Weights of a small mixture-of-experts language model, trained from scratch on English Wikipedia: 112 SwiGLU neurons an expert.
Below are experts of layer 2 (counted from 0) of a mixture-of-experts language model. Rows are named router (the router's row for the expert), gate (a neuron's input weights, with its number), up (a neuron's input weights, with its number) and show model dimensions 96-191. Each number is 128 + 32 x the weight over its row's rms, rounded and kept within 0 to 255.
After each expert's rows: "mostly gets" lists some tokens that are sent to it at least half of the time; "gets" lists some tokens that make up at least twice as much of what it gets as of all text. This comes from a sample of Wikipedia text that the model never trained on. Tokens count by the router's weight.

# expert 32
router [156 139 106  99 100  82 158 123 108 118 103 206 120 137 151  85 112 183  95 150 145 204 128 160 169 135 155 133 152 130 136 161 162  47 108 100 109  99 177 104 153 143  64 126 160 215 126 141 108  99 113 169 137 145 181 128 130 124 179 211 129 115 150  77 138 132 128 228   6 161 174 148 124 170 148 149 150 195 111 140 123 123 159  96 192 130 131 114 128 145  85 110 164 157 107 107]
gate0 [156  78 136 195 109 125  82 152 125  87 184  64 101 134 129 161 145 114  78 153 131 125 125 134 167 109 174 121 112 153 149  28 121  68 119 137 120 169 147 102 145 147 159 108 122 157  84 128 108 133 114 129 176 133 154 101 145 155 104 106  85 165  95 204  92  79 103 123  87 157 157 188  92 166 131  96 171 127 125 114 117 117 198 101 160 176 154 160  70 138 134  52 120 134 135 149]
up0 [165  89 145 116 138 106 154 220 101 174 138 110 119 146  38 130 176  96 147 121 182 155 142  90 106  96 113 140  83 121  70 118 171 139  87 101 124 133 110  56 133  70  89 166 165 126 152 161 162 191 113 119 145 166 139 155 113 192 125 119 155  83 117 167 143 130 163  77 126 153 106  94 110 142 133 145 111  67  80 155  87 127  38 142 179 136  91 200 186 135 134 123  84 139 146 170]
gate1 [179 120 171 138 169 169 148 132  47 121 168 113 142 171  83 159 111 131 136 164 152 139 136 170 156 118 122  73 124 165 139 133 117 177 146 142 157 135  91 172 162 157 167 139 115 145 136 121 151 139  98 147 101 163 154 125 122 102 136  80  69 148  73 144  98 129 150 147 127 137 154 156 179  80 116  45 165 106 148 130 191 115 206 156 128 130 161  87 118 133 158 136 130 117 147 139]
up1 [156 145 136 159 153  88 153 152 101 153 115 158 170 179 123 160 165 140  95 103 135 109 162 160  80 165 143 141 151 143 116 129 141 165 137 165 189 165 143 167 204 108 167 120 123 159 186  97 122  95 135 160  61 210 127 174 119 146 166 106 146  88 159  99 164  82  66 173 116 162 139 121 117 126 125 147  88  71 122 164 133 139 140 151 164  65 120 106 122 150 163 136 120  92 126  89]
mostly gets: ")", "),", "]", "}", "%)", ".)"
gets: ")", "9", "\"", "8", "%", "),"

# expert 46
router [128 173 239 109 147  89 157 113 112 107 123 121 118 145 125 159 149 204 113 112 150 113 176 123 132 155 169 153 193 146 154 141 151 117 159 108 104 115 117 171 131 135 140 169 135 190 143 151  81 120 115 189 145 158 177 118  89 128 164 126 142 153 134 137 122 159 101 138 138 103  98 124 148 124 138 151 145 232 117 115 132  98 108 127  57 142 150 115 118 173  85 129 121 144 143 158]
gate0 [116 149 128 155 116 123 160 116 173 228 136 151 152 185  87 103 146 170 137 139 112 131 132 169 111 138 136 105 183 132 122  77 117 149 124 146 154 138 143 144 158  55 190  83  70 136  56  97 148 165 139 121 128 147 139 100 101 156 105  95 143 198 112  97 118 102 113 135 122 123 135 120  59 128 106 131 122 146 133 186  80 114 119 148 114  89 102 122 125 119 128 112 116 143  98  96]
up0 [129 151  92 127  97 129 120 154 110 113 117 159 121 148 146 122 117  73 167 144 168 167 131 158 203 120 104 169 102 118 223 118  72  60  90 162 170 132 145 167 130 135  93 114  63 146  95 116 180 103 107 122  79  78 155 106 199 109  57 134 105 107 161  99 112 138 160 121  76 154 131 137 156 105 158 150 100  60 132  94 137 131 168 167 158 119 136 121 110 113 114 167  68 141 162  99]
gate1 [143 124  87 152 136 172 127 105 131 126 178 114 109  87 138 118 121 133 171 134 125 107 174 192 158 100 114 165 132 125 125 156 147  64 119 220 124 107 200  99 161 164 149 155  77 181 101 145 121 152  97 111 109 146 143 137 109 109 115  75 139 180 108 101 148 123 132 117 128 133 195 180 153  69 129 144 136 151 181 187 152  95 162 115 114 117 138 138 151  57 186 150 142 110 123 153]
up1 [130  97 173 193 114  82  97 101 172 171 184 103 112 126 136 132  86 154 155 103 124 189 114  94 149  60 122 171 161  98 129  33 141 165 121 109  92 120 115 100 118 122 190 130 147 142  97 117 130 145 101 127 173 126 118 115 109  23 160 178 149 197  90 143 130 121 147 143 139 182 119 201 125 191 139 166 115 146 180 177  97 112  57 152 139 139 132 170 170 125 184 157  72 165 127 124]
mostly gets: " (", "(", "^{", "_{", " [", "{"
gets: " (", " ", "(", "–", "^{", "_{"

# expert 1
router [138  93 177 145 139 159 141 162 129 136  86 211 142 151 133 153 153 151 139 179 130 179  94 144 179 105 129 153 116 147 112 152  74 147  96 154 154 157 105 120 122 162  98 136  92 146 137 139 150 153  84 159 169 137 181 152 119  95 173 145 142  98 136 108 131 101  95 139  85 124 132 128 127 145 138 165 185  80 127  87 159  86  96 187 158 107 141 151 122  89 126 114 137 154 167 116]
gate0 [105  94 104 176  93 128 112 152 119 154 177 113 124 122 174  99 128 101 108 149 126  95 126 149 123  91 119 182 153 103  91 173 122 113  82  84 102 149 153  72  97 177 139 154  96 124 125  85 138 119 132 128 183 188 106 135 149 154 101  91 140  97  86 112 145 147 160 138 144  90 122 120 126 133 168 127 171 117 140 134 167 123 157 122 146  93  99 152  98 195 121 127 105  89 128  94]
up0 [154 144  85 153  77 129  84 115 113  72 108 180 163 135 143 141 139 123 117 145 129 153 147 143 118 139  82 125  97 157 101  76 166 134 134 150 153 106 130  47 157 137 144  89 132 119 110 186 122 159 144  85 148 109 128 181 157  37 161 139 144 125 154 102 147  72 125 113 128 114 100 111 131 117 156 120  64 147 123 150 134 127  94 112 202 162 115 155 116 163 138  88 141 174 137 168]
gate1 [116 167  86 112  77 119 131  85 118  89  91 151 151 226 165 149 139 113 100 121  97  88 157 154  72 146 133 129 114 140 115 150 123 132 157 147 152 125 174  94 134 137 128 154 153 162  99 148 139 124 104 135 167 137 141 115  76 118 174 109 155 149 159 133  99 162 152 118 135 138 114 120 112  53 131 124 124 151 130 159 148  82 196 118 110  93 146 101 102 124  99 131 129 117 115 122]
up1 [125 114 195  97 123 120 144 154 146 139 161 146 119 147 106 151 133 174 122 120 126 190 121 117 191  97  86  88 112 116 169  63 165 155  99 189 171 112 191 166 161  92 160 149  90 127 116  86  84 127 123 163 116 129 140 123 121 117 124 132  90 111 106 117 173 126 156 125 134 175 123 155 183 158 101 136  97 149 163 145 157 151 118 168 125 151 152  83 167 116 162 135 157  61 139 116]
mostly gets: " both", " two", " three", " Despite", " alongside", " Both"
gets: " |", " two", " by", " with", " The", " three"

# expert 10
router [135 153 127 167 133  99 150 111 163 116 127 113  72 165 124 187 157 106 140 161 160 122 142 127 136  97  60  60 142 172 133 166 149 108 123 144 144 106 167 117 135 131 119 142  97 209 126 155 159 138  43 100 163 149 142 166 144 122 145 160 114  90 186 134  92  81 116 127  78 127 124 178 100 108 173 167 140 187  97 162 150  84 137 133 144 112 192 158 125 183  34 118 140 108 135 183]
gate0 [113  93 166 162 130  90 106 158 122  71  91  97 119  55  68 156 124 179 208 110  80  95  60 177 155 146  96 168 131 147 117  83 159  91 105 140 110 132 145 106 210 148 175  69 148 135 112 102 181 136 130 117 135 102 132 131 148 109 163 165 154 167  82 134 123 113  92 142 126  94 123 156 148 120  90 122 147 108 100 162 111  78 141 209  83 157 109 119  97 139 110 122 133  71 183 110]
up0 [106  78 106 143 149 155 135 112 153 186 132 127 130 125 111 113 163 141 147 104 164 200 118 174 116  81 129 178  97 120 151  87 153 104 150 123 169 127 119 143 149 148 113 138 128 136 109 131  88 105 129 179 163 142 146 161 109 105 149 156 176 128 139 168 137 157 113 148 144  65 102 149 121 189 142 191 160  65  98 109 130 128 149 138 241 117 103 148 140 169 165 131  58 136 186 106]
gate1 [ 85 111 160 100 164 145 113  84  95  67 178 166 118 107  94  86  94 113 141 180 134 123 127  63 155 163  40 143 117 153 184 157 111 132 128 129 134 144 155 113 126 182 117 167  45 185 130 167 134  85 114 112 126 185 173  45 149 159 103 136 100 100 192 124 110 136 130 172 125 176 174  76 143 128 115 152 150 101 111  82  68  83 180 140 135 126 160 135 123 174 116 144 131  43 115 100]
up1 [115 134 140 112 107 116  70 134 111 122 109 115 103 155 147 148  83 122 169 167 151 131  54 140 102 131 142 126  54 146 139 105 139 123 111 158 111 101  80 156 150 150 104 134 112 126 113  29 186 114 130 151  90 142 109 116  97 167 141 132 126  95  72 152 132 129 142 120 111 151 111 201 208 195 127 183 113 109 153  96 170 190 155 144 176 146 128 105  77 123 161 125 183 180 141 134]
mostly gets: "pson", "eni", " Helsinki", " Toyota", " Iowa", " Adams"
gets: "5", "4", "3", "i", "a", "6"

# expert 12
router [116 150 109 113 168  92 141  99 148 107 139 133 138 197 154 149 133 204 131 187 118  92 103 124 159 114 130  95 144 181 110 111  99  73 140 143 150 111 199 113 122 170 161 105 106 156  78  89 130 118  76 172 171  56 146 128 115 100 162 143 146 106 153  68 153  42 161 158  64 138 143 188  89 156 154 136 140 130  79  97 149 142 148 161 155 117 116 151 126 133  91 130 145 151 191 163]
gate0 [141 156 111 125 148 113 135  92 129 109 107 110 121  94 145 177 128  64 106 156 120 142 169 166 117 164 145 152 122 136 126 190  82 115 148 123 142 141 122 118  97 140 125 124  84 111  70 200 100 135 121 150  72 142 149  85 106 184  78 124 126  95 204 135 137  91  98 109 113 142 160 111 108 147  94 119 173 134 151 156 186 129 170  55 127 122 142  80 166  76 115  84 135 169 146  98]
up0 [125 101 122  59 190  86 100  90 138 172 185 119  91 130 151 114 138 163 118 161 120  76 156 101 111 105 157  82 136  85 116  98 114 182  61 143 157  79 131 106 132  95 105 120 117 126 137 141 116 140 124 145 167 129 121  93 198 133  92 167  84 148 156 118 142 146 172 135 194 184 172 215 137 168 124 170 173 153 120 113 119 153  85 136 133 117 102  82 138 100 158 196 164 148 120 146]
gate1 [ 89  87 114 129 129 108  84 121  44 128 169 152  54 109 162 133 123 172 138  82 132  92  75  85 139 123  84 107  97 152 165 183  68  75  83 146 149 101 113  90 106 164 137 116 107 150  68  48 167  85 164  90  71 157 132  99 121 102 133 102 150  83 159 190  58  86 129  82 144 150  88 119 105 122 153 157 106 107 118 132 183 143 148 135 116  96 110  86 147 151  83 106 152 122 120 135]
up1 [146 160 125 143  84 123 140 113 115 126 116 127 189 184  66  91 111  91 185  89 108 161 176 156  94 171 175  84 184  88 131 133 148 106 148 122 103 118 135  94 156  98 124 209 110 159 152 144 143  84 124 138 105 153 146 172  78 149  94 110 174  99  56 141 194 141 115  69 102 132 159 102 108 118 133 103 119 106 116 167 101 139 166 116 144 149  39 154 125 127 102 136  93 114 102 125]
mostly gets: " pre", "Sh", " Pre", "Ch", "St", "Re"
gets: "C", "S", "M", "P", "B", "D"

# expert 24
router [117 121 206 100 139 143 124 150 107 133  93  92 129  89 106 118 101 157 145 148 115 127 148 184 219 125 187 123 225 212 162 138  74 157 156 155  91 115 118 120 163 166 106 136 134 145  74 143 158  82 151 139 144 151 173 113 173 146 158 146  74 130 175  93 120 135 107 158  65  96 109 112 152  37 143 110 128 135 113 119 129  92 142 132 154  98  81  84 136 107 108 181 109 103 113 170]
gate0 [125 134 193  82 132 127 148 119  73 117 158  98 133  98 154 154 134 156 130 107 150 143 152 172 154 141 132 112  92 167 149 159 111 164 182 151 147  90 129 115 142 170  82 128 169 172 119 107 159 108  97 131  99 137 138 133  94 112 159 127 147 149 116 107  53  86 143 173 116 154 144 141 212 121 173 116 112 131 101 109 154  65 150  43 165 139 100  93 173 135 200 181 182 149 141  94]
up0 [140 119 128 119  62 160 153 165  88 144 113 142 143 118 152 167 101 103 142 133 185 154  96 121 168 155 106 101 194 112 134 163 139 120 103 136  99  88 127 124 144 144  66 148 173  80 126 147 117 148 127  92 158 118 126  53 161 118 150 142 130 105 122 138  71 181 101 104 108  24 107 141 102 134 105 175 129 115  75 157 117 152 157 137 174 171 104 208 123 153 124 101 176 125 137 132]
gate1 [104 105 140 105 112 107 139  90  87 149 111 127  66  81 108 121 157 160 134  99 118 113 129 155 133 114  71 101 136 137 103 104 130 160  66  79 115 121 146 127 163 137 148  67  99 147  93  96 152 173 113 200 132 134 159 104 134 161 189 127 181 148 145 132  97 145 113 149 111 110 141 132 143 117 147 207 177 161 143 143  87 128 144 104 146 131 153 172 145 144 164 168  86 163 162 121]
up1 [ 93 147 134 103 139 133 132 135 106 118 175  69 191 138 117 160 133 101  81 129 120 126 108 119  69 156  92 141 155  62 152 126  73 130 165 163 110 176 128 134 134 117 112 106  97 141 161 140  73 139 148 167 107  91 145 131 138 158 119 115 190  85 170 110  36 121  81 179 120 115 171 114  63  98  99 163 150  84 120 103 126 129 152 125 121 171 143 239 127  95 150 101 109 152 120 147]
mostly gets: " Arthropoda", "present", " Interactive"
gets: "9", "1", "8", "2", "0", "7"

# expert 0
router [145 121 143 122 163 142 155 131  66 125 155 184 140 134 109 148 150 109 138 163 155 128 123 117 143 140 114 104 208 194 202 130 148 121 156 123 151 116 155 155 132 133 143 150 127 191 126 133 104 136 116 142  98 128 148 174 146 116 122 149  79 126 158 153 190 103 129 154 100 172 170 160 160  93 145 103 161 114 138  93 122  89 113 154 160  85 188  98  81 160 115 134 162 120 136 127]
gate0 [216 115  97 100  86 100 158 158  53 107 111 134 155 160 140 137 177 138  89 136 199 175 135 126 104 127  94 145 135 158 141 148 172  94 166 160 172 107 147  65 203 122 125 145 127 150 107 117 116 107 105 127 172 110 154 191 105 126 150 142 165  91  84 113 110  96 129 130 109 136 146  59 132  99  99 105 162 128 101 170 120 216 129  61 110 173 140 146 163 124  58 124 172 196 153 135]
up0 [ 63 103 100 149 133  80 186 121 123 130 126 128 135 134 141  92 107 173 123 149 128  79 137 116  98 126 112 119 118  77 107 173 199 126 139 118 120  77 136 127 146 119 122 106  98  96 117 109  54 142 144 115  64 153 146 155 145  24 149  55 108  93 148  87 131  90 141 120 144 155 149  86 106 110 125  97 128 107 102 115 142 155 146 170 150 135  95 140 147 125 138  96 159 109 131 105]
gate1 [135 141  97  59 123 114 164 177  79  93 114 147  88 123 203 113  96 107  85 147 134 157  88 104 130 163  68 122 140 149 138 125  40 159 189 133  63 186 122 158 132 169  91 135 159 121 122  98 145 150  98 104 136  77 141  74  91 169  91 128 136 144 138 128 108  82 160 126  71 100 115 108 113 161 131  94 154 110 102 158 179 162 165 148 117 102  98 206 140 113  37 145 122 143 136 132]
up1 [106 128 112 151 150  86 108  95 147 152 167  57 124 121 151 134 137 152 115  78  29 151 121 152 174 135 119 159 115  62 120 119 126 114 104 182  85 124 177 143  89 152  79 138 103 175 113 173 136 124 120 136 172 139 145 191 156 100 132 104 170 125 131 107  76 169 212 107 129 123  94 130 146 181 145 152 116 177 107  74 151  76 139 146  99 150  70 116  97 114 127 155 104  90 169 104]
mostly gets: " GA", "     ", " CF"
gets: "4", "6", "3", "5", "7", "2"

# expert 43
router [112 143 188  95 138 156  83  90 128 160 170  99 180 171 108 180 178  74 123 127 118 170  86 120 179  85  86 153 136 132 101 146 147 116  95 131 107 134 164 172 132  85 104 151  69 212 157  90 176 102 120 190 157 114 148 164 121 122 243  88 147 130 116 120  76  96 103 138 116 106 105 105 112 122 175 114 111  91  80  96  67 135 118 105 139 167 109 135 148 175  68 110 165 116 107 155]
gate0 [173 132 138 198 139 121 170 193 150  54 104  95 118  72 160 125  99 136 167 135 147  97 144 161 132 110 193 144  70 142 158 183 131 144 117 131 120 135 109 142 125 144  96 158 118  50 149 144  85  91 153 111  84 163 126  60 133 156 113 112  90  97 175 134 118 193  84 104 132  70  75  98 109 140 148 114 141 132 152 181 117  51 150 111 163 159  89 188 153 116 125 173 156 151 123 113]
up0 [148 111 158 160 150 131  81 130 136  91 131  92 112 160 124 157 117 114  99 150 161 149 117 140 183 120 115 167  73 139 203 181  67 130 138 170 174 150 153  82  79  49  87  92 116 151  91 186 119 133 120 161 138 204 127 141 131 163 137 104 130 109 207  99  61 119 102 107 111 123 111 150  88 179 145 135  89 126 112 105  87 105 178  95 134 130 138 112 134 121 113 186 122 123 129  74]
gate1 [104 148 140 133 180 121 135 142  87 141 123  93 128 126 123 121 127 134 167 158 150 107 130 101 129 111 122  87 136 113 113 181 134 109 116 142 120  92 131  99 118 130 100 160  99 213 155  95 188 111  79 105 154 125 123 115 181 136 161 104 170 143 120 162 147 204  50 155 109 138 125 144 150 163 142 187 111 128  92 112 118 174 142  93 115 152 124  88 120 146  78 173 161 141 132 211]
up1 [121 151 141 134 126 103 164 128 145 126 121 130  72 186 169 133 112 126 142 138 127  52 164 182 135 179 102 117 147 158 225 116 104  97 130 143 182 126 144 129 126 150 103 155 147 118  82 221  90 146 124  87 182 136 130 146 160 103 139 141 106 139 141 129  92 141 132 124 144 168 149 110 107 115 121 124 161 171 102 135 148 161 206 115 148  88 156 112 110  56 127 142 113 101 134  46]
mostly gets: "%;", " |", " -;", ";", " –;"
gets: " |", ";", "%;", " /", " —;", " -;"

# expert 37
router [147  64 101 145 164  57 133 129 145 178 147 114 109  71 147 126 148 116 140 105  97 191 181 189 137  95 166  96 171 201 148 154  78 123 178 144 103  76 197 132 166 150  96 135 140 206 131 118 130 115  82 133 171  96 136 172 166 118 164 116 121 128 137 116 116 113  84 120 129 205 126 111  75 121 193 139 107  77 111 126 105 115 117 134 163 147 173 140 128 130 136 189 110 145 198 130]
gate0 [ 95 164 112 103 105 139 111  72 167 147  53 142 127 179 133  83 130 147 148 161 175 119  93 175 128 121  81 104 165  94 151 130 159 109 194 140 149 124 108  96  78 132 178 190 134 151  76 161 166 104  88 137 121  40 153 102 139 122 109 161 161 122 118  92  74 131 142 151  91 109 124 133 135  97  69 137 100 131  86  77  94  81  84 115 133 132  93 114 156 191  71 122 101  81 151 175]
up0 [133 151 130 120  95 183 105 173 170  92 148  97 144 170 185 166 129 170 181 103  99 120 140 127 133 183 185 119 148 118 140 161 188 143 105 158 115 107 104  92 121 191 193  91 126 132 126 100 136 142 106 137 112 157 138 134 111 125 176  84 106 128 104 107 124  87 145 132 138 192  86 154 140 141 109  93 121  60 107 143 128 100 160 123 142 124 124 164 119 158 137 147  97 162 157  90]
gate1 [158 109 164 160 179  96 130 167  96 120 119 137 102 107 179 133 104 117 116 108 158 101 145 154 152 130 118  49 177 186 171 123 129 118 112 147 122 120 144 112  81 162 177 139 167 213 133  43 133 134 100 137 143 105 159 135 157 196  99  80 103 147 128 148  74 138 171 167 120 160  82 108 167 149 177 116 145 123 100 111 103 160 128 103 114 220 150 123 121 165 142 134  71 135 104  75]
up1 [ 88 155 155  76 123 156 187 111 121  77 154 171 140 207 123 143 153 193  89 111  76  92  90  89 169 167 124 133 115 136 147 136  82 104  50 126 157 126 108 177 116 117 156 103 130 118 125 197 138 114 129 149 152 150 151  86  93  25 148 184 199 122  83  84 167 184 143 181 128  58 166 164 208  90 132 152 120 182 166 104 131 154 149 135 100  58 114 188 123  90 100 134 135 174 121 102]
mostly gets: "\"", " \"", " '", " $", " album", "$"
gets: " \"", "'", "\"", ")", " $", " '"

# expert 56
router [130  99 186 154 152  74 131 119  45 113 177 157  79 134 166 165 141 162 122 145  95 189 103 103 148 100 118  82 153 170 180 102 165  74 146 105 163 142 181 120 188 173  87 181 112 132  85 145 120 129 135 158 137  73 185 116 103 161 207 201 154  91 128 167 125  79 164 168  93 109 146 146 100 119 163 154 141  90 131 111 136  84 100 151 133 105 135 108 103 166 131 110 105  93 204 127]
gate0 [ 82 101  73 145 146 126 184 119  78 123 122 169 163 116 176 118 112 137  99 204 134  57 129 126 100 151 105  75 124 202 131 126 151 133 177  72 163 125  96 117 153 139 138 139 182 147 131  75  73 159 129 120 144 103 171 115 188 128 159 109 164 164 119 141 116 117 179 153 101  97 189  81 141 125 143 142 145 121 121 148 123 131 134 148 142 152 123 146 159 117  76 117 178 137 179 112]
up0 [134 167  90  96  81 163  97 115 138 102 110 110 146 170 144 130 144 127 107 167  68  69 139 167 147 177 112 139 175 161 219 159 153 117 124 155 131 164 131 144 150  94 168 140  86 143 117 122 160 154 144 136 180 117 120 136 124  85 108 146 162 123 139 119 156 103 107 192 103 131  50 116 129 156 154 152 176  80 140 107 151 146 122 139 156 125 126 186 120 131  78 145 170 148 100 132]
gate1 [135 142  65 119 113 151 112 129  65 148 124 156 121 152 148 123 125 127 125  91  67 144 160 144 155 168 106  75 134 129 171 180 180 128 132 120 181 127  88 136 137 142 163 137 116  76 136 119 138 207 108 122  83 121 158 166  48 134 124 164 139 132  70 134 108 160 195 155  98 140 103 145 168 129  82 128 170 106  96  93 166 123 162 166 184 123  68 147  85 150  86 139 178 166 112  99]
up1 [108 125 118 151 195 115 132 114 142 101 114  94 133 159 110 110 177 156  83  89 127  67 140 106 164 149 155 122 129  98 126 133 127  67 147 107 109 109 190 157 111 167 127 138 132 151 132 135 174 117 123 142 140 127 130 133 135 146 121 173 123 167 142 128 117 106 142 159 139 119 181 141 153 137 127 184  88  70  54  94  62 142 155 119 120 148 161 154 107 130 127 164 157 105 206 185]
mostly gets: " With", "With", " without", "with", " has", " with"
gets: " with", " ", " by", " was", " for", " is"

# expert 39
router [101 151  95 104 226 107 139 152  97 112  72 160 124 108 154 115  90 152 128 185  95 156 108 116 134 122 127 119 148 137 130 128 103 108 160  87 139 111 146 113 156 111 107 159 101 197  94 115 156 159  99 158 122 135 149 119 151 156 104  95 111 179 110 135  83 183  86 137  81 138 151 101 114  96 141 109 175  68 138 146 133 127 178 156  92 104 154 154 117  88   8 139  87 140 147  85]
gate0 [164 153 132  99 161 168  80 137  88 188  76 182 100 139 121  96 107 114 169 179 111 115 116 127 118 132 182 126 140 142 124  69 153 148 189 184 167 134 117 177  91  94  97  99 133 160  90 106 193 198 105 123  73 122 152 117 107 159 121 112 101 168  96 149 149 167 113  98 115 130  87 110 133 153 171 101 181 140 132 139 165 105 123 128 153 117 165  53 144 163  79 178  72 148  86 147]
up0 [161 142 103  65  69 178  36 113  99 106  65 123  97 115 124 129 120 144 181 138 133 149 105 124 148 129 156  62 139  89 189 139 150 134 129 127 116 135 124  93 106 182 154 180 106 113 112 140 214 175 102 146 139 112 169 104 111  90 127 170 143 112 145 138 107 134 109 161 118 121  79 110 140 162 135 122 148 102 126 136 173 156 105 134 150 187 113 135 169 128 135 127 132 125 138  82]
gate1 [151 162  76 123 125 109  96 143 120 117 137  81 117 139 169  92 156 160 123 137 126 126  84 114 112 127 112 127 166 149 136 142 171 138 106  79  59 116 147 135 166 108 164 122 198 167  79 109 118 188 132 139 139 151 109  80 137 164 120 116  69  95 128  72 107 150 140  76 132 116 107 147  87 132 148 136 136 118 112 163  78 158 195  86  83  88  95 127 122 125 122 149 142 147 168 122]
up1 [149 151 156 147  68  96 114 231 142 193 121 158 124 120 123  97 157 102  95  79 180 168  89 116 132 140  78 137 155 116 146 110 170 108  64 157 132 118 121 127 134 178 137 120 144  81 137 152  70 131  99 128 164 146 179  77 149 125 121  99 153 121 177  86 150 148 148 135 159 136 137 142  80 163 116 121  79 144  90 117 145  86  97 166 164  59 191 105 137 108 206 145 121 106 120 124]
mostly gets: "ational", "ological", "ular", "ical", "atic", "based"
gets: "s", "ing", "'", "ic", "al", "ian"

# expert 7
router [171  98 157 135 138  92 134 118 106 150  67 163 128 152 107 186 103 135 148 151 120  98 148 125  99 148  68 205 142 120 120 159 121 145 138 101 137  72 132 138  85 123 125 140 135  98 109 170 155 165 103 124 128  97 128 110 127  45 165 172 110 181  85 106 126 144 128  80  58 104 120 150 166  99 159 105 191 165 139 148  73 109 150 133 170 143 126 139 130 136  87 112 133 144 127 139]
gate0 [115  82  96 138  56  52 148 134 145  56 126 132 157 149 140 118 112 143 161 126  92 117 166  75 134 107 138 117 107 163 131 128 190  96 127 128 164 162 172  65 128 168 114 116 108 160 132  96 118 171 151 172 134 129  82  81 159 129  92 132 145 169 124 161 164  69 144 125 138 113 118 142 163 131 101 162 125 132 108 162 106 105 146 130 166 143 101 133  92 150  70  61  90 111 132 134]
up0 [146 177 163 140 145 106 110  69 167  76 148 159 145 190 109 128  76 162 113 175 138 126 155 132 155 128 108  59 136 132 121 116 182 127  86  58 138 206  70 145 140 112 123 106 111 137 150  94 143  61 133 194 152 172 169 158 123 112 157 163 163  86 147 147 165 128 118 115 103  95  95 165 144 142 103 147  93 159 157 151 163 166 107 100 107  90 120 144  97 103 138 121 153 114 149 148]
gate1 [134 141 133  61 146 153 131 126 127 115 160 119 107 118 129 162 135 105 149 111 116 116 108 145 136 125 158 100 109 181 174 164 104  50 160 105 103 136 103 125 154 139 131  92  91 125  85 164 171  97 129 106  76 120 149 161  89 164  94 182 154 115  95  81 214 130 114  73 101 157  47 156 135 127 128  85 135 155 114 179  27 112 125 124 115  76 103  72 142 132 102 109  94  85 137 175]
up1 [154 149 148 140 136 101 162 116 126 124 136 138 142 149 186 113  86 151  96  93 186  95  99 104 154 142 190  91 142 171 140  94 194 106 137 116 149 139  95  77 166 115  34 145 142 158 170 153 120  66 102 118 123 157 121 220 104 106 165 188 134  78 115 126 143 119 144 128 106 110 187 152 127 137 134 135 103 120 109  98  84 118 106 171 106 148 132 108 118 128 128 114 116 137 192 203]
mostly gets: "ating", "ated", "ized", "ised", "ered", "ed"
gets: "ed", "ing", "ated", "es", "ation", "ations"

# expert 9
router [122  94 136 119 100  93 166  97 129 131 118 150 128  90 172 110 111 142 171  77 112 179 125 116 162 119 105 124 133 184 157 131 152 133 115 124 168 127 192 118 173 117  82 125 125 208  98 163 107 125  98 157 167 146 215 153 119 141 181 174 113 127 159 161 148 177  82 168  72 154 113 123 111 135 119 116 156 105  90 169  82 108 141 135 142  88 175 144 147 159 113 130 140 120 173 139]
gate0 [104 121 122 103 133 116 182 123 110 109 150 171  83  78 147 133 143 104 112 188  79 145 157 137 118 170 112  62 120 130 119 121 139  72  97 125  81  93 164 112 195 156  98 173 172 147 163 159 144 135  78 106 116  98 163 136 114 194 107  26 152 169 131 154 102  65  95  72  97 156 131 140 129 163 143  80 114 161 106 142  83 135  90 129 115 160 119 146 106 169  36 109 112 174 115 139]
up0 [ 87 160 197 166 130 115 127  83  81  84 146 163 108 128 138 147 137 204 113 155 172 118  80 128  80 151 154 167 132 116 114 137 141  95 137  91 121 121 127 116 124 120 145  98 176 122 124  72 126  56  83 127 100 196 103 172  97 133  94 166  99 121 114 158  90 150 120 161 119 110 143 107  93 111  34 130 120  91 146 177 145 191 162 159 114 139 115  91 155 127 146 174  92 155 111 117]
gate1 [136 170 143 150 113 112 110 129 129 196 162 125 124 168  66 122 162 142 121  79  98 160 156 171 154 164 153 166 171 150 132  99 131 157  67 125 128 140 142  99 153 163 149 106 178  98 100 211  87  98 129 131 104 134 102 142 154 115 116 152  66 150 104 134 104 189 145 107  54  75 175 121 188 148  94 121  93 142 139 106 161 116 159 130 144  46 127 137 151  88 130 184 120 193 165  70]
up1 [121  74 161 136 157  53  55 126 191 194 141 158 119 191 124  96 139 150  97 143 118  92 118 160 156 137 142 165  56  97 102 150 115 136 141 124 139 154 180 127 136 129 156 117  86 106 155 135 109 110 150 141 121  64 108 124 161 133 129 166 110  75 143  96 144 133 137 139 150 103 126 166 117 173  92 103 138 122 114 108 139 143  55 140 127  86  99 140 189 121 126 103 109  93 168  71]
mostly gets: " well", " very", "year", " same", " —", " GK"
gets: " ", "0", " —", " well", " also", " same"